From a checkpoint of a small mixture-of-experts model trained on Wikipedia.
Size: 8 layers, vocabulary 16384, 17.7M parameters.
Experts: 96 experts in each of 7 layers, 64 SwiGLU neurons an expert, a softmax router.
Below are experts of layer 5 (counted from 0) of a mixture-of-experts language model. Rows are named down (a neuron's output weights, with its number) and show model dimensions 0-47. Each number is 200 + 20 x the weight over its row's rms, rounded and kept within 0 to 999.
Before each expert's rows: "comes before" lists some tokens at least twice as common just after its tokens as in all text. This comes from a sample of Wikipedia text that the model never trained on. Tokens count by the router's weight.

# expert 76
comes before: "|", "-", "|---|---|---|---|---|\n", "|---|---|---|---|\n", "|---|---|---|\n", "|---|---|---|---|---|---|\n"
down0,210,208,171,207,213,233,205,182,185,236,175,195,186,206,235,213,198,225,205,216,179,218,249,216,204,219,200,200,179,181,223,177,191,180,159,242,207,196,199,215,196,200,201,202,201,186,188,185

# expert 69
comes before: " ", "1", "|", "0", "2", "20"
down0,199,189,199,203,207,187,174,205,201,210,203,141,212,201,252,226,201,172,204,170,206,199,165,178,188,212,187,182,259,214,212,222,200,213,194,220,206,196,186,221,214,187,196,224,241,189,180,184

# expert 14
comes before: " of", " in", ",", ".", " to", " for"
down0,250,165,184,206,241,204,233,210,197,167,210,232,188,212,229,201,163,201,219,206,176,198,201,180,193,195,190,219,229,211,206,208,201,185,188,215,210,196,208,166,200,174,209,157,194,220,191,174

# expert 72
comes before: "19", "20", "born", "M", "18", "P"
down0,198,210,212,163,194,195,205,188,214,169,205,205,198,188,198,241,231,217,226,188,172,225,192,229,191,166,195,217,187,190,195,191,183,204,195,193,182,156,165,197,210,185,216,193,150,191,252,225

# expert 26
comes before: " as", " to", " for", " with", " in", " and"
down0,182,218,226,198,193,171,205,185,215,194,190,217,206,178,207,168,208,194,181,193,180,197,215,161,165,198,239,190,189,214,188,185,186,190,140,190,226,196,196,193,244,189,199,213,195,213,195,170

# expert 9
comes before: "–", "19", "20", "s", ")\n", "th"
down0,186,193,216,176,241,163,230,233,240,184,161,199,205,193,203,180,194,185,243,199,208,205,225,169,212,192,186,199,215,213,212,187,187,191,198,194,160,243,196,184,224,189,188,196,210,207,206,173

# expert 64
comes before: " of", ",", ".", " in", ".\n\n", " and"
down0,182,197,203,173,195,202,210,211,169,229,181,184,186,216,183,220,214,217,214,203,184,177,155,184,170,210,199,189,206,198,195,189,171,249,188,203,168,177,219,182,230,167,207,210,209,180,191,211

# expert 61
comes before: "20", " |", "19", "1", "2", "15"
down0,200,170,182,218,189,239,170,182,194,173,211,219,196,208,184,209,184,194,161,210,223,225,165,170,200,154,211,213,214,200,192,210,200,194,202,213,197,225,204,197,197,177,208,203,232,196,192,205

# expert 63
comes before: ",", " ", " to", ".", "″N", " of"
down0,192,189,188,245,168,185,202,228,192,226,202,206,224,198,208,230,211,181,206,195,190,212,181,178,191,187,207,210,222,208,177,199,219,182,212,214,199,202,179,232,176,201,172,213,205,179,184,209

# expert 13
comes before: "20", "19", "18", "17", "15", "16"
down0,224,185,214,233,209,176,203,212,213,193,202,204,211,212,191,217,178,205,186,233,189,196,212,197,228,221,187,203,203,199,226,229,153,196,210,180,201,218,201,198,191,207,193,208,204,179,170,207

# expert 48
comes before: " |", " |\n", ";", "0", "%", "|"
down0,197,149,197,164,210,214,199,196,207,208,219,160,179,199,179,184,191,211,186,199,222,198,176,205,198,181,229,198,197,195,168,164,190,188,197,182,197,208,183,186,204,202,229,154,186,232,211,177

# expert 5
comes before: ",", " |", "\n", " (", " and", "."
down0,203,212,184,194,200,159,226,192,205,235,203,171,209,170,210,185,158,202,178,182,217,165,167,186,202,184,234,207,173,207,199,172,190,228,179,197,197,192,198,172,203,164,191,231,199,215,214,151

# expert 80
comes before: " \"", " The", "5", "-", "0", "3"
down0,199,197,205,207,202,211,206,203,207,218,138,210,159,211,186,225,194,215,244,177,187,184,215,190,202,144,224,205,230,246,212,202,189,192,218,205,255,209,189,239,187,181,202,189,157,207,197,188

# expert 77
comes before: ",", ".", " and", ".\n\n", " in", " of"
down0,195,198,213,245,182,221,173,189,179,203,213,206,194,240,221,251,193,211,233,189,207,171,223,216,201,242,243,202,213,239,210,199,218,182,179,176,184,211,203,226,208,190,192,193,182,177,208,191

# expert 78
comes before: " ", " \"", " The", " UTC", "00", " List"
down0,213,198,201,182,188,159,214,205,194,206,191,195,209,192,227,209,183,147,204,213,236,182,233,222,210,202,173,228,167,170,190,221,201,197,194,190,203,193,161,176,194,229,190,199,224,216,198,225

# expert 20
comes before: " |", " |\n", ";", ".", "0", "%"
down0,172,184,200,224,204,161,218,204,213,241,176,185,194,187,173,197,207,184,218,216,176,202,191,203,184,231,239,184,176,196,226,166,238,187,209,170,217,232,216,195,231,216,203,217,190,182,208,186

# expert 42
comes before: " |", ".", " |\n", "–", ",", ";"
down0,217,184,201,203,174,209,197,201,203,201,188,174,178,194,193,190,185,218,201,198,159,214,214,210,197,194,176,225,214,216,168,173,220,203,198,201,259,231,204,173,190,222,216,199,221,194,231,180

# expert 87
comes before: "%", " |", "0", " km", " m", "°N"
down0,169,178,211,189,215,168,229,224,229,197,192,139,195,189,176,214,201,221,204,214,174,185,172,218,173,225,192,209,193,217,192,179,185,216,174,199,215,205,175,191,181,184,181,212,218,227,186,174

# expert 19
comes before: " the", " to", " a", " that", " his", " her"
down0,183,214,199,210,225,185,220,165,161,190,203,214,197,220,225,187,165,167,246,187,201,219,189,197,206,228,197,206,194,181,180,203,180,212,229,190,210,188,207,150,213,201,217,202,215,197,240,219

# expert 24
comes before: "-", " •", " Born", " Country", " Coordinates", " Website"
down0,202,182,211,180,197,239,201,210,165,195,211,204,167,182,183,209,210,193,159,220,215,204,165,177,192,172,198,202,193,212,202,174,168,224,214,185,190,196,219,223,201,223,203,184,206,177,213,222

# expert 90
comes before: " |", ";", "20", "19", "–", "6"
down0,184,238,176,198,186,222,168,197,190,161,193,241,187,194,204,206,207,228,128,203,198,183,189,235,152,178,219,193,211,203,227,208,199,185,232,209,146,184,205,190,189,209,193,182,204,183,204,204

# expert 11
comes before: " and", "00", " ", " which", " who", " but"
down0,177,183,161,212,146,195,168,178,194,182,224,165,187,182,166,161,195,227,181,210,179,208,177,206,225,168,196,209,187,211,211,223,218,196,216,236,171,196,206,167,191,191,220,161,164,201,186,213

# expert 27
comes before: " by", " in", " to", " on", " as", " at"
down0,177,219,231,166,183,193,199,178,186,171,181,211,125,193,212,205,248,208,220,197,182,221,209,185,186,188,213,176,214,219,190,160,196,202,201,207,204,206,209,193,201,187,186,189,226,185,191,216

# expert 7
comes before: " ", " —", " +", " −", " MPC", " ."
down0,224,192,213,184,191,195,226,222,202,193,203,231,213,176,200,181,177,175,160,216,198,246,192,195,239,181,172,197,207,200,173,215,209,229,199,188,195,206,219,174,170,207,192,174,213,184,198,225

# expert 59
comes before: " ", " |\n", "1", "3", "0", "2"
down0,192,191,193,169,196,210,188,218,218,197,193,220,213,197,214,189,192,175,196,180,175,202,199,199,209,198,202,193,207,220,227,207,225,199,230,222,184,211,201,190,217,177,213,228,198,212,137,200

# expert 28
comes before: "==", "The", "===", "In", "On", "A"
down0,203,227,212,195,195,219,184,176,197,174,187,220,191,192,219,207,191,170,233,198,187,201,209,196,199,254,199,219,191,183,209,198,214,198,176,224,175,218,220,226,224,208,202,214,207,197,189,218

# expert 75
comes before: " ", " ·", " L", " W", " A", " The"
down0,176,193,176,202,137,204,198,221,191,198,214,169,189,176,191,202,204,185,228,185,202,260,186,222,176,194,181,202,209,230,198,212,201,217,205,178,227,232,172,193,177,183,210,176,179,226,197,212

# expert 56
comes before: "0", ".", "1", "2", "3", " |\n"
down0,207,194,218,210,196,201,183,206,179,217,189,179,165,190,189,203,198,210,252,176,202,209,202,187,197,202,212,177,235,186,208,199,193,190,197,163,176,228,182,185,189,204,171,202,206,194,238,229